Weights of a small mixture-of-experts language model, trained from scratch on English Wikipedia.
Size: 12 layers, width 256, vocabulary 32000, 66.4M parameters.
Training: a variant of Muon for the experts, 8787 steps.
Below are experts of layer 5 (counted from 0) of a mixture-of-experts language model. Rows are named router (the router's row for the expert), up (a neuron's input weights, with its number) and show model dimensions 0-255. Each number is 128 + 24 x the weight over its row's rms, rounded and kept within 0 to 255. Numbers have three digits each.
Before each expert's rows: "mostly gets" lists some tokens that are sent to it at least half of the time; "gets" lists some tokens that make up at least twice as much of what it gets as of all text. This comes from a sample of Wikipedia text that the model never trained on. Tokens count by the router's weight.

# expert 38
mostly gets: " find", " know", " going", " want", " gets", " got"
gets: " with", " to", " from", " out", " part", " had"
router:141142097102116160127087120151106127123160123113111116144144108140087123136115132135147142111198122137131123137091116152130107128153110116145099102128163155093135174093133138107099133118174121151152108088091110181092117143118130168154122084116154167160118121143149097153090067176159141107134100129099124093126087154084154139155147151117164119110106142164134140121112161181142165098116111116114154110121102126144147158095117119113135120142139166101096153145112163155117091143133155180151128119167113145096133135119116151152113108107146130144153117119127124152100097173122130125090122137152135130126139193118151155174122169118101137092130101152125124135127143119137107112127150156132158071114140189101100137128086138172087132130113138105123144123168141157122146125123128
up1:100114154088150132094130120114104127141134093177130133131119109145133165138156098127090117116136143121121182109156148161103101103127151146139123156129134149130152129144109119113130113158139131124154108167078112111148102124178116104118169135148126151168149115081121096105167082118145167112163107122152132156097172102093099126100161121118139149127143179129114149164088149133093147130110126159132103135105134114148092138102140127114107108161085150120123144139136111155127112087116143062116135151136105086100084143147102133145141115113100179164113119119121150121109128100161156129159120147096121132122132137129083139132145149129155161193148105111114144127155149155113147155113094138113112129131127105119157139172167117182158160126085145083128114153128086117137170165114086
up2:116113101119180174159166091118138126103145167116130103152105107136166121131132119115113132131138107107088140111109172141127160165152146124150110058124144114124129138091109117123183108124136119138131139115132130085124090074143123153079095138129089160145098155128119112121090094169153108141100091136129173147105115113065126107116155151131124137117097140071148121128130204148176135140121138121132147145136156091103092146114105137132109115118156125132086144101134117151142111101142097083102100162133140107134144101145168087114136155136124134172140126113100141103119123131100123109117092075117109136146101161160124140130107150145146140129119144154175109130142124137143137079095158094147138175142149134118126112130123125124092101141123097155098118135123126086141166099129168
up3:107105121151133141143146089105109110112169118112122140125118147099132153124142146126165182146133130093167142113099141126164127113125126081117132099086120152108173118139114128106084167119097090112129149096135097157141133119115106128121133122086167102120104131123123082115108126187118168085140111174142137127095087146129099142183101164159121181107133081149127151101106124184104119113142135112093136145116134139094142139099154142105182145173109086172118132122156074127143095136110102144156126136119122114104109097110123100119150144106092140088159131081110131096132122098138154144120139149092077154125106133103141122138135152157119152169146128124160142125110147173105119088141110127137158084140112156150116150107114113135110138144140111132166089127100129125162094136148110
up4:157139120134103099109076126125132147159157128100117112105135146154113120138172126139117138146179140117091157152153112090135117108141125127109115130125091185088133126115175097153165145109062108152135132149168102135147155093096121136133122152163133117109088144186098100122148104127137162176078105133115151101142102149123130146142116118143106102131101096152114120090130140107132157115118129135122159171069157122099119138103078146084122147163136118142142152110133163141186105131136130177171166089123063138158140154107137119122124092102102152116137169148147153102143124127152097136110162146141129083148129141139122117119121129108119130172154129126119171168107151121127083118140143127138122114110126147160152121112155127150108131141154136146123141128166106169078136108132146
up5:166164102108113123146087115141092121093116147155111107149127142157153144080115112070087177104090148129131135139132153088117125134130109111158095115119136179118099094124107140128115119162176133149118190092152122144127173124148149105077127140149152148133107103143111134126121159142112160124147137107131170107144110063120103087126129122122177105130129123180155124127136133102159120130166123127107108126139090085128181110146133101136151139144152119110078128153094116105138100115106113141140117143132159155140116130142141118100121109133125119120142138163102132093144139161107092110171067164114152104095117138099127116127156142108112142151172082141113096127115097085146103130155112108140181104131112144133141149125137173140141150119125180121106096136139151170153090119109126
up6:124118152110167160149106094160127121103140120122119138175103126151123112093132147127147120140095138123126147099130143139105120157128118146138118118153126119126150144100129101124127115139175114111140129128164154140082064132130120170160125127102122133127120105134076110110135141123106097135113144136140146127075142148141082097122118095112134113156149118110123114112117117130125135140151155125103123125157139109192113098076160116125124125121106116138145141154122143154121145117144166155157107136129101175157071130173148151122069104128174176142123108159110159137115086114152083128154160142180142133130094142100121121174158122101166174109112058108180146123170160101139127129138165113073137097157155164164154144156140107137110161127117167090143115130133136131130109120170093
up7:146123127106119117125134115106145133093084118133115073138101064147155141117156149148173162153143114104120128116171142075105175094148093092117136116153121129122135145152100135101149143145142095118151139166093128108158140128100085174101115153094150146173108166140106125098120096112146117077099118100136162099121130120131107132089182134109103144129165146140080126134124136145157127099122132171080132131153094162104094117148134170129132154123122122116128099139142111145121116136112130168140097135126162101125129135156173138146156137118102140127113114146116103140128104163150112116144144093073106138140076143134140137117173078156128072174128135142125097144124079140141155101168133112156159115111080131141136130077140118140129086115136121095106144122150131129117150114107099
up8:141130146127136121114137109137140102110163161116139154146155121112148152135170080145091159100147128114095101127088123154097110141092123119120131141168151087112151128166121141125149123131124139115154111123128165184126107111106121141124154103139101180128132159129112105129118123127131159160143175153085134128158126113142137142105153154092132147139105105132117090102107111152174160106097144139077137131136084105154120152143139120135155122111119147123185159130124151161165139114135150089149135132152124121085116146115131128086110131069096134164151115154153119085126080127129168128115108128078097112150159104162105104147111122138100101141168078175159134058143142103136138130101117134121127105148052146149160120129157109150139145170156147098126128084141145142092113122145121
up9:117109096146104123095108204119116140116128135158093162108119107139149155120130130185140162113107138123153137129124132167134106086158111114135187127128127137081109130077103087121149114136106136105097129088100124098145137098164119142097121130166150102135122151147113095160128127124137145092146084113150156121094158167104089127148089110118157112147185148177152122137111104121136103119162149141134112121129158118164115082122147092156070111152133136070151104055150146130085109130157121062124101149139095078129133163124106133127123126114149138152155125127140128144140154153137156119149117154123123129085109106133138119150136137131114168140148110112128112139159100115145147075136090111116119110160113121118087124123141126133161153148147149130102141135115123105147170146104149
up10:100148136143146083102094096154133134134137128145126118135092114092140148080109118096106121127114144147148154132101147137115134181100148088183128105135141114110141099109070147133167115173154132148144184110111110142145113148145125156106140173124165126136094135175176149136175127106119166129126138084124135097106128137115084145117146131150146124101137113160082114160108182145137113167119141081100155112111131107118178159109145191100119124129124092120096130156134155101113107133118164134044143127125154127080115101128162120185143125125105127126134150158113158066117125152127145112153057113150118087143112157138086123118151137102116141136161109116125138142142130134117106133153128113118150080122138146132107151135125117107154120138126139156117132122120135126123098130121125
up11:133165118141109089103133103112122140149146119101131145120122151119131120093122080123125111092118137104164170102090133107143130113098149194128143130078106173109156099109099150144112104137146118143149129164122116114133086106148137138107103137115157121129128156130117111109101128133140146136159125160104105151127137060127180105100134082157119099099081127150088144106120151153106134154105159091129136168114153131127095104153119132098138134121136185111105130141118192148134121154130134139109131111109120088113139102108157136115145129116096101100142105094198139106107101117141087125116091116133142142151139125139098107089120177094133128182150113141116105104117131126065067129092158165118170160135149139112143116142134125113135093143131106146135139147108093154110085163136123
up12:133167149136125124139157116123123157147128092051115169156115108162117158099137138178147137175147135084118097155091146121112121111156127119127134122127117117071111109162089145130130122167150160132116104118132140204138131120122165085088157122100124154156117112133167137140152113131157089117153113109124116136142091087111174104136144152116126148117113054161112105124119154163158132106116159108175185117162134102128119150105160107113145176121129120093103137110166127119147104118148160155138130115078120125102133112121109142126160144120152104130131160128090123125145143135133128110086083100098120133107143113108114144158129074107120119115103139160105152149113145114099120167143140159111165097153161106108146097082146107166131106139163128126116114141152143129132111115112126
up13:168137155109128103151117137087144122108092108169145145155156096136127129163132118108124079094124116122133138143099154104106115090147109107139138106084118105109127122110126119066171136144181114139147154106151117149126100132118124164164159120136094092117131145146101100101086140122133142110151191157139112144108079184130119134125136109119111147113088108106110174139090125138129145107097120122112143132100132093157117138156132129175128133112126133153159168173140153141163104163162123117121157130173088138162132084096176122097119148134124108148084100108129157163143154140111105146127154078169102125123126094138190089125163172114108172119124121129124142074137127101129170148149117139148102132119114110115168126138151142129128125141147124116133151100139174128125124110127094
up14:120108069106121127108136101153108122074158141103151128146148106108093132183185114115126130113188095107125127148067126187147093126097117095093100127134177156125152132119156144153127124117137115103101113095124147095136146074116163106165132093123122120135121126128108118178128115137118168126121131131089109131098153110144133157116151149166149065136129149134111160113133091124139160180114113101149139134099065144092154102133104145140154123083125096120132146118118095102111166128135149131144112131147104131104150174159138132130100112135149139094154109091120092102162135138141173132113116124117122140161153156166084147117111118141160126144138145134119116125091119131096126127112075118151124080111141098089115134106128081157150108122121092109152094135135138121117123136139135
up15:129092176074124117085133151066116081104162123101121099174164124164095149132130140121089146107130105123113135104122071138132113122089115131142165110134176144108126098119130114142139135143143152108098144136145143151169123122166136164133099083154129098128115136136112114111160104155126094120101094142159115144138106123126108107137141085157138146145137160157149113070136139129143134150121130101089117140146165140148138126122097156123168161150159132130138138133148140138114123085139106132108178120130118104151129129125128137086149101115115104144138107150170146097139097133184124138121152079171162117096134120112127160123127096121089154135090143089099142140163165121139135142110168127112139142137106129159167098121094105141060137178149114110161132170143177151119109140113147
up16:140131127123143130162127181132088161127174119146133133123134121121108120131163146119123177105160142116120126139126144157105136136152098181155169142145142145133143135143125115122104128133135094136154128093123144100130105162131111137149142135084127141160143080109155083138119090149149077093149144124123119098133110138122128135146144165146123135127158120167146146163117172144131110121117159136115115134105161139091135134130150126161099179135099126157124159183161119124112120144114099123151118129127136113168088098176090136094154101135159143106138164121112130145124149143121123147126066109117093129124113099143155103103171124143139113197146108133167147114110135099112105097134179072204101132107134127080134132123182171160144063124155138111121134144141161129105097143129109
up17:130096133154141131115151160070113117129118071118182100161116138122125144142177112133100132111116124141123149118116136138153120136142112140095137099120103108079107166117087160129127125136113119156146141101132139101143084122132128098115111122176162163125151125116125080114078149128122188091148126094135109121104149146135118146136124181167119127138137142158094160128136172146132154121103150161137123139097106117160092090129113134153126154111120104126139137132123128094146151123070127104126127104140134101113153144121134111093145126091115145115095140118128080143146127100158161119123083181111134083164103113073113153118126146155133142122118159204067106160157097125143180139121126130144171102111108094101137121108154083109139136127173121135103129124142114106145158124099107

# expert 63
mostly gets: " took", " having", " using", " take", " taken", " gave"
gets: "ing", " with", "s", " took", "ed", " take"
router:107143155161084097122116128134133120114161134129103112145147123090089173114138095153161111136176126098128081177113110093159119133088091103135095156156120176112124146137121110152148107089143133122132091136119120170122086135156145129164113100127134145109098140128187078102107101160150141130153120164100153125117110139147102146094156131112143112095139134134151120143088130169143122137108094162168122108119092147127128131104118131096142120134114175108116155124142118164125075125155135146160144134140135147104097149118165124168154151134140136139152126139166103146133127153141138113122139175111152195134133126156108153158104119145134160093149133194132133128151123148112100116082150144157121090127148132149139114107103162212125142099145120091153169106147130146119123116143117
up1:144143105151107096143085108158124159093101145117134113145151100149130149128074117092088134118126112161184143139123115161105135131121095134133146092096132093104118141101129068124125125124147116107103122160105104123150141103118146113174138113125155130148119140095122139150135131078161134123133149097143127163087118114099169132142137106121096107135084087119110151139120116165134095132174133159133121183135090138102093110155069133127129111147155150125124132113100153096140142131164121161134132107130141148116093107119141149143148143144117106145083174150157124118162127154165109134076140105145145123164122198135113127073109130151126126101126152069145157109115159129138149154143153139131076095143117107109166164143113128118145193113167100125100122128120161151146157137140139
up2:129142129180139141117118122162091121095084120162107157136126115105142112086181097109093142119096119134164113150089117153143152149111135113147137107128139127141110103074129110152172153100119150138156133076174107165179157163130122100159143103142129102116109128154154072098139157128146179139073093167117091152149088131104150152087078070139146104125147118146123148130101143142138130113093135114130115173111107135165131072133174102111140132151123148116108152122132151126144143135123095118121130117105115104120142141111144132097119132127139148107162124155119138149149151135126128169124097091120101080134144131146116146105094122126096133126149118154135189120121106116086133127082112136163133117171098121186124146150139088114148089104130119124133157123136119129131144084120139
up3:163121097158153121131094115133135083098143162124151150173109098096152158127106125153157150149107102098136141092138134123134165161147120143105072122097156156114119173099134123145162158126063138148147152139100152115136069132164115112138122112129158170157107145134136172117143133159159133141104101099129134142125096144114125125137134117112122097154156132121150121164101160160152125075117114142102125146095177130178141145101115141135091098089139149100174097141130158159160115110133124155112104164139152145155154115150122130093118152141123153142142127116156135119161163118121115157113107132144130129126122128129100162148096188181129138097123107108104119161147126100154137110127113135128112142217106096115085129129104147145117146099110113102099115099094134144099131144158105
up4:175086164132151146122113139134141164145134135106109146133122183129121087112178137122163081141167108182130146109110111148151109119153121098112174129117133117173153112171156133101167125130152138104113134138149111122156116162106130161118120104142127092134134174133156129121155139150114146165104152118119137105155172128166062145115113134163131149138127137133148091192119151155152159136116132164128144091138177144069154121133140143114133131154144149105104149121137142156106144092180168129123097106149150105112091103120135119160093159132116100151119102108139137091155154126165140157134109159179146145127123143114134135143135114131100144130190135129106131138152099174163174168110146121158161122105103121137108147097114132161133105140131107132177124144131137117150099113160145
up5:158114156125115146159121104122118115129184128120099137104103129121118168155103150148134128101139098107117114162163132117180172075144150149119122128134141138102119093111117152124126157130113183128105150150121158115113166170186111147137146079167117118131125159142115109121155127103127111128125107129108151135148087167142114115141170164122123150128101133145174097150139103138126107166136147099149166163153126107142109143073129118143070123104117121130117126134114133138129104141137131159168178131148165129111088100129129177137101106051108122098124108104100106131139103152106122134150131118110183088118118109106162086186135123141110134127117144147099107112145135164136165139111131150092119089102158148147145113151101122171148101165148105113100133109170171143132118101115128
up6:154185120115120124121140127161127115147135106115101150158133160164087138106157138129110125150176126105150149119081135100125153134099159093122129093082113120113138120105155106132095133130128141094138074126127121143136120105112172187192115105062160143139090144130117141186075093124119157120142159152112109152142159158153164140135161155127125145123105155164159138107103149167145159140121131101163148131125125128151076119115139140126159120136145162135130149109107131167116136171150108177146165108152110126115124116100137143109125136137138120144117109169133122132119112183178119176105144156137117101125078114103104141134161084142114148132132110122159141077100103120133109076115126147146134141104170124090137155111174134117136096158111119131149157106118113134132132125131101
up7:108151118143143076156119117130122169151119125090136095149143169120109118144173121100098154169146088149083143159104120126113119126129162133131126081133122106167113159127126149145117121105153118141173166165147104140127112138129151165196124085162120094140160111109119178146122155127135141130110157151140145138124152137146144150089138098118125163137118182148153109153143103118115114160146114168138095101082128179104090099114106103094126150109112118140092117109109107108164117192126153116096133143157144126157111142082138179164156153124115088142152148150126100120098115153157121130129130167144148148153090115087130145111118079129105128156150147118142121091066142124132100118112145127102123155102173125118149126136125136145145124146101093110103118137164171140139139147118126
up8:160113130101134137121141147132145148085115108116140149177153110145109132102119114144101141167141140149140125120165128069084114164153113112098127131137100174124100132117106131098099124152128134106140131115151104142097116083122153168146137146142149136111121103067056131166125113093156144084117120136138145136088136090063172142098094059123132150120124148091125096136154135121115119116120140112100126142114115084159112154134109118153121143108125117110143140161105114114136102156148146125137173159142160122149102123105127129201140158137130153102105126157130113128108142134141121141076125152090105094126082121197120127139137107109150129127126121136151138086116091131114134114142143143174155110166102103139148148114119155101132128105110159111108117081171152144086101132095145
up9:145148132164137131142126136135138098095146141086132140112075149148106096116090145106134160112109119117128108142121155110127127102118153066115133141107098133125152134117123100166173145171101144117176142143107122130175171166162130126075138161152101110130143181109128100135145089136120114131139123124112135123086131142115139113155094134111120137138179113151115150150174109132108144131142111149141161091116152101131163107132162138140106128118140078092127156137136107183124109148168134107103153106079109117106114132146148144146090145096145162133106147111131113163103119158137131127115134145125075113144100092112126170139128105098055138121150123100125119141123148149106122120103165137094132146092097126127165108167122125116148166136108092120130136145123081127076200129083101
up10:102110111095132152161133097147157102117110094122101127140152148154098102141130123121127137125163141129078136126124106145143121121115155118160105126109118132121092155121137139124103112047099076125139096098119112095118157138152093139163115099115116132130141107125089129137125132129178154132121145134126177163153115130116121124143116093187108147131111157104151108179115126165132129171138136148122129130124127117126130115098106077113159157090170148137144071139152142155130142125110192111105124108129139095151126130128127154157094117121102117139098111123129103120113125128160144095159176151144132139120111128122114141150145101114157151135131127103119067107104146154131110084143149158121109122109173177085124164108065136157136122064119108127146153145111139135108161148047102
up11:134137130144121121097135154112130110116077099086150154144134169133134111104107164107140146118116156154109168163158141126167088136163138088102104129134152109096096150123188148121162108104122129095141164130131144112147151134105116127169152102121108167087112139146137114156120169152197129140087128145119125085158113157100138143142147121126126132127085143146152128116185091178127085133131078120124150119111168148143153131170136129159110117104094095131105156114110098149128146130120141127137135150120107132123152102138159163131129085104129096117134177112099167139113079148122105092120139139148142125109109124116124193129103111147136114130113120138153118128126129111111107122101119085148171113136154147125134132082151062118132115116146159168104128186104170140136139091111108
up12:140136124113137103104083136128144160157135102161151154108111144086164114129120115149138153159148137120138161150148084144123135129128146122132137122130115106151105135154145107170164134122078121162117096121142184144150145168160147141147144110130094091127088112173127113131098136168154124142122147148164120132157137100142137160136130149151123118113101136130116144141159119138125155151130114154108116096144188142094163129164169085151100160076110154060108111091159077162113139144131123144153186157096151161130136138142136130134129073092161141174121155125139098098104144143154137129125112169158129185124094133138135105093096100113177164125114153093119106131150117144143143135128100125143169142134138113133134107130136132154146132117114142165083121150160135125098186122130107
up13:133133136141151152158171088134113152121104125104114118115136156171105089177115120102112084115129093093112106152127185109145150104126139144126112135139134090130103146129128141122123132129105120138111132163126141112136117105102151118157137173116108118113145131127130138066145140164092143141137136126117113143101172106147130106164103119064120128107125142158145156153138122156098086151140131101158125146144124159169139139134135098146130135152117115125122121112154137094126149126124188116112145115163066114140179151141089106124157117153122108161113134148119090084116090096147098137115146143110126117140124117110139095158206131098138134129096077103129102126164149156134117124121185133092147123133121125149094129086193116129113191089124190127131098123119128149172132152112152
up14:163118132090128081113128124117137092122105097140135115145107138128150136153112127131090130113154116133124140134102166144111120123090119133124112100165147186103141141142113132148123091111158110126114117136157095134132141160084162119127075130122148121110134094112095165136167127140131115141127135127142109086074105156140189099166097110102129112093127117105124126163082120121184113129167154130147148125163138105161117115103130112124135100160118153126075138119111072126110136095119120134159103172143118108124141127108096143122092172150112147154110158098161096111142153130132143118123089131166161155143129187106118136107128086164130040112149134116179126139150083128120097140114118118150134120164142132133103126117107172088105093110136136166133130116126105156111085108087123
up15:157170141085127133134109113123103123138149122113106160132158138136100139116122117124134112120139109067118123114117128096142103140125099098140104187122138163133128121145103163170128107128179086121122142145134116177117105136129091132145120097161102132159123136088094157128130134108189124121111135130104134155166073059174125120124097160132115094153156120139109134150152147157166174107129109114135139152150110183139120114087137100108159120115137169107095098126121123091138121128121105157152135169116066104105112124144171114098105119143139111161150147129131134162124136098126126134169149134150112126122143163158092148066115163164164138119149153144155124127136152111150136113117122130140167124141140143143158127104070142162081083132133128128156146110103081144122158108109099
up16:115142176126136108136137137180116149133163118114126122140107165105138140141167123145147170124130160104159137166133131167125130163145122092148131153163153148169112142141171105127128138131118114127162123183120082155111140119128138136157129119118130178150144157127155161110145117145150122156098148160122147069111147146143144139120147113147116095162173120137125131169130135142114141127134103134128151142072091132107155120109134125178095173168152129143146145145125141132127130097118156133099103105143080162128127174140146126161156116089079173122114154162134150136104177130138090120089090140120087118088154107152118115128154092120136148101128125131114129101147161122148101137169139109100109121097120138141128043124127118179163151166116123176126119139084078125131151124128121
up17:142099174133168180161132120163112098117069149145059112111148132135119127154152109194089113129120127132154148127077126109162151122094165122141104125087103124125175100082124149156109144088116139116132119125145118100139150120121148132135105096137116077093120087131133168118151121124143163177121127118135132126164089128177100134116142128135093133141138135165159114168136131125143169081145118100112114170071125160145120110129122135130127114121171130087120104150153128164114127123133104113130138137106163125136158124149146112158127117135128150127093133176122100107092107138129114090090095099082119131154134156121084108142164133161132156102153138165139115091109099074128146154123085137151141165150113159118133107100138123128119128115100133171163133111103136144148134129111122

# expert 74
mostly gets: "|---|---|", "|---|", " Preced", "=", "History", " Coordinates"
gets: "=", " =", " Born", " by", "born", " Coordinates"
router:140139121142128118126138132133185128165131153114174157082173142093094137142159133108107078104149109162096134133107138100110112150159095158158114103171131139111075162170162113151132111141155143136100138136144106176148101106104151086095133111125150139162112147128125137155126135111131132103100106143123099155125180104134134114132122144099144102104142084165121142096131063137168176157126122154095124155131113143155170135135142124114144183117116113159122157143151109118097126105127095128108137109122134142136110155129132115113119170143094104171188131076130138165161120138109142114108099159078144140126102146124147157111113118141152144112148126122129163118157093108171116138146134118118134115116151113161098124131145141085125112186097085132112138109150140127139123071130165
up0:100128135113147120149118078107142130122136127146130171141109110117123118096155198106105146114127131151137163084152156140121124145110067094124140153177152111126142130119150101107135115097165107153134159121129123126149115143109152109097096087095095126121132100160122135146132107124160092151131136163129123132141172157087087128124124160155149165092122134094135170122136106094114116146081122096116126086132118115086146120137137168135157141121132174145129106108105180159118139109172116148155093098175067140127093104077123131097156173125108056123138145096127153155100117116142133128140129106181108120175159132113106155125141142141126118157131145106116164100132146087136156145118109132153102128105113113115135146138152114148142138138129109177117132101125130164178145102138129
up1:138090121131124121103095165109084133109116120125117164146143136149152166151139159150104141071151083155099118126117139161089148094086133134084165138138114108097133097184141123132111101138128112082119097105137105120139105161132136084127094110147151146114114126169136086100106120128153115122100143159092108129136083171117158174157161079106130075079165148115121097103143138156151117126145146136116138126121076134141125138131158104131112157123148117081178108137113111111126125108155116121160103175106144146170142178096129120101157117117116156139142065113093084123151147140163126147091150158110135126119123130125095142118161119156167154153127121116117145139131139151126110121118118150123100121150140093108134106159131153157107095138134093124135180114146118147112156099116156
up2:137150121111186089132116111145128144129116124153175199111117136133115127116139119101140153207125090139144146086185162122118111135116154072122114122095132160089111098106112135176129084138140148129130135151138141129126143116112091131112120120105117145122131163155122094107124122129132142103142127166113114147141120161143154128130151114166144136100138164145177103154120101098088132166145126139130103138162105147106157131145108150135098110129155137115110152138171100194092146093126152137098120125160102147123151113152090119141162136110090144142133123070154101160122097125125106117127165092141177189096130121128099145130140115152158117144137117080126134136145128127154084119103110138146123178128114148110121155094127122136122170098117143107142162163097152096115100102111152
up3:145111139150147170170135144123143125121163146123173081137139157109106158143154120107136132099123103133117119116111097117137144109115123104095115123101123129129072130129148198107158156133123189133164125119118102088141120131123162111139168124146136150113120104097137154111138135148123101136176186092114187112135187120094155097151125130158100133140120133161138170174087124148140114133124147086122100119140113149143121127140177128154115184150152133114106162077126120115145109108122171138140113139149155127135112101117134110121142107136104116118114077123096107124093084128100121106081136198108092144107189094150125125123099068123149141122126087136130109137117115101161099154149138133150132119139129153132103125115110096108113149164102114152157162135105121115117096143127119
up4:145103127153110129120134109138102159122150167120100158110119122133117123175132125141092105116137114178128114131118154115137130124145131150135138146172118099079112124128119068129103119123163145131135106144119113123166097148127096150136140155138153139148071151146170115163110089114140143121103134143131159140104143112099122093135162160132120150077156092131114109118153129113137173122133149101117173114123124131140149128111150149142160109145119118148134121123107149165138126122111140109116124108131155135104145093186114101129086129163093172138154147149173132115211105138114104108141145100149095134171114172116115146154146155104170152140153136153135140156173098111156130121128168146094117140141108121132107161095154135105133175142149121129148084111120041142133119136203093
up5:127123144159091100118131113093136118100122151109104132137106185154100091118186119148120115159057068160125154120143088110138139132112143146114134154123112176135117137160155096091151067122178129120095147106116145109131106130136134121128166096075128134144140095133145181143127135172142117139153158149164125154120125119132157105135150121097105109150106094133124175151111118113166089131169107136131118087106148113121081102109090130156142153128132134146120098134147144129138123111146102088144082116146129107137159121146114186108130154117096098161113141134151148104180095102149130123131089118130102086152134139153108147100121144127136123182147105078163117146132152070148158159106115116116156136142122079129126116143154125130144115090117157145132108145141116134134121128127154
up6:105090114101086121159152099125104125166158101097148129136130124113129151140137143128078154122121086113120145154127113145156131114139117108120129156165064113134153155109111149126098093109125113129131112141086131139119143127151108151163152097136137099134129115111116151110093131100153133148149130148172123168156146131140099119152094137096058183153110103121129104108092107131130142116126160109118173105144114156090103147156171123165136124121152104128103166168093131141155072154160139120140171087139133162139090155150120092092121136111111110121107141114149099129159126129104149161152138070178150118131116143124123122140117141071101131091083100127126165163154120119124140154143109140157136159136136182122089154070098117131128140112148129131134111120105158106081119103147130
up7:138122173137087103169150086108103092189125119134089120148115148125169103131132143168135107061159136075097147101129155089131143089102122106136120122143116098108177167124146122157129123120111136104089132154172154143125166136127091144147146115117108124159154098093160154135104091132162117109115136181125110117084151154110122173111147195144142130144098136105107120133171125107121144118158132120127134137109153115104128121099106120146121138116119111057107140094110125123117153144124136164128138082141137116146147132161130163180082154115100127125135155129111098142146123129070117088134125096172133147168126142148127111105116147144159107144128126164131133154100133105123122117168135087133150155095138139165151148080146121124142166125098121123118102141118126165138116148130144
up8:134114127122116178155112105141101161141110141170149195111120134097133093157144131118105134141138091121149127145128172141111131124135130138132110090204132111115145159124117139145114113142156094107102163158102096123117086083158109110114136141105106166102120133097142167150112160124169148145131090103096162100150088148105143122140177137129122175079094112153153146103079129136127142119200134108114123138132132138123129138110145117141109077134115071133133104092148132134153167100102124148126133107142125114086121198123170132127122175083109095089161167144106122111140131154129114128132133121150140117140105164113111105128108151116133131178135127129103135116117157131108114126116141150132127139151125136156132139102140154117123102113075113102165135100092094168124138114136080
up9:097133117107132119121102164152141129096100138178120167149113091122090119110090111102128137162140122158155124121078134107116136151127153118150158115136134104108100100143137116108172112122139149117182134115096155145132086104159151110169076131123187115099110158131122117104134120118133129134128146137093132147113080119145120123158116138118105103135132158106196146116126089161124085139139138128110157135168135154185104131130139161121126133141161174129111146090112116110111091151140076109144085172124129089163161110108124186158162139105133143130159101145126125160114147131117177121130138136116172117130123129140120133112082114135128151085116139090152104163086131110102157109124125104105123091121143097092070124100141143120101111100092135145110114103180146115135095136146142
up10:167151131151169100136128071126111115098121145092135144115164098121135160108148149131159153141145089134122140117110110086107164094118135131137139147141153147125150165100115132120127114087107129126147148101154119136098146146087123150095108131132150120121147131107104146143124179160135081107154091140151145156107172097128163123179141122124148130133119135129086125116108121171133066132131072078152090170151102105136113117147116109132084135095090163112123131090142110104147180151161156137094123146090109122120129103121104174140188123149088156090116164165118095129127094158093129164165095118162128125131147126135120096101123129180136096170132137151096126126113131140117170127099132116105132124130167128122125129128126094097121091102105139137149173119145133126141105092117133
up11:120179102131133149140095124154124119110132111097109130114127173134121130150094160129131116100111138093088126169133137109108101116097154102114103130135131137117177144136131126133104081162115168130145165103167092126176146146110125170121110116144106140134074123137127159134113145111119151180104130131082183143126154130102147116108096129147173137103107145152133149157097151125141119118106170149144120116131104119123114138154111101111079146154126154114150085113120157155064132143167124124113105152149140145116123132079104134186108112142105118112100127137125089131124094129104115123107102123138097097121156115143140135138105121090134130086130126126150105072153131096148154140142103161105127087160146185157167129153128134103130088140166115112144083157141104086129091156153069
up12:131136163169135116124088123160117099137115173144136151128139107140132091134135120124139146147158084178154149084164146131140108087121140121120072119153137139121094149168144167145182136125129138132146129101159154128135167138160130124125161104131168152144126178124144134094097140149118131110109114098097116133083104112149118114139120086140138132096126166092167182114121124123126134189166159122139114119128132119140164099084143110154125101171154113170122124157146110113118093105143124113115162162114183125121137104094114129146155103124107120158123117104118121145124129121143150134173190065126142143118116141144157119115093115119140149154119105085136110173084161123127143143098165169148135110116144127119138135152130137122069106160132098118125118109150119170168148154171129
up13:115131118094094134069083118158136176159140160134135138147127090128092124126150151143106144134153151137147156124146108121138147127140123160137136081121137165117176132142128134148123178161134104112143126136164122127095131126171109157132129084154139099117108143103131093155168129162139108144116108144126134072116137130210110115180109113085127082146108130149157112089129104088144098105135117134148152141113148139131149117110120157139112155127117067148086164107174159106129125163121128164107153138078157112084167121140123129158129124130144097121124111140136104125130113167141150101133121142096128112089121118194135091137136132103156119142070141100129143142147104143127130104164148093129131124115188081092117109163150145136100135118128129146140143136141156110141161166136129
up14:090166099140142116145102130162180116156135144127136112148140133162102137136149149132145107118099141122097138120124173178182114150107128097108114111113090163126074124145131113149113127127119139120068138124159120147164060113156151147121134056149145139120067101145163113144079100144126153093139103101121139112113162180126155110121131127125135136134172116112174145149125131123130092090124127099109130130098129106109136128071109160120148132061113186062139098137160129139078137117152122103130117088122122132126153150125127137105168153184129112135126092087167120121162092149132118091139116115121162160151117126117111161137094136136122099112153111112158159145115157117130124109098147120110124128089139126116137151131139145141156131158120095125127126155134121132120121140101129
up15:130156136128142148088138118137118165130132117128112147110085162177110134127085133157163117116094140164084104125146138144174147108118072136123121143124114198159122081109108163179105130112148113142108151147111110114152143111167119132126120140137148117133122159135100134132110149074085092143107138138132144083119150135142092107110131121108173127097094110114140115107132120089161098105146123109155110125124149114125135125159122077121079137099119171181124076110141108124116136140123114089120157099135143109130172114088092123168164086129117115132109156127106124082108117123114119116133122091112125103135163133145160150150133107144095150122061123105147134128100136113142120143102125106122151116125137178154150138094128156146168178143136077129124102101098162163156131133163111
up16:076136124103070128142167114142136134154117109135131132134142151117095143126123119090131132093117118109102095133124123154129120144153151123118146121086158137124128121104153128158180108145185142126118107124111146142155105147124158101110116056133123162104138118114123104100128127140148109131158119088130078124106126119146113143127170076132157130150164156092144126109168094121137115091131179132144155103141109145109107100124131094122079129080137139121157175149158125152138144186131108110134139160143104102132110137152150156070106119159122112129125069131138116149116062103131130146096151167122153131137199149103134118147121121132143127121137143137142114145114110132143114082104123149147089141110142131193096097109122137142146173184119141079163114100131106113114135124158141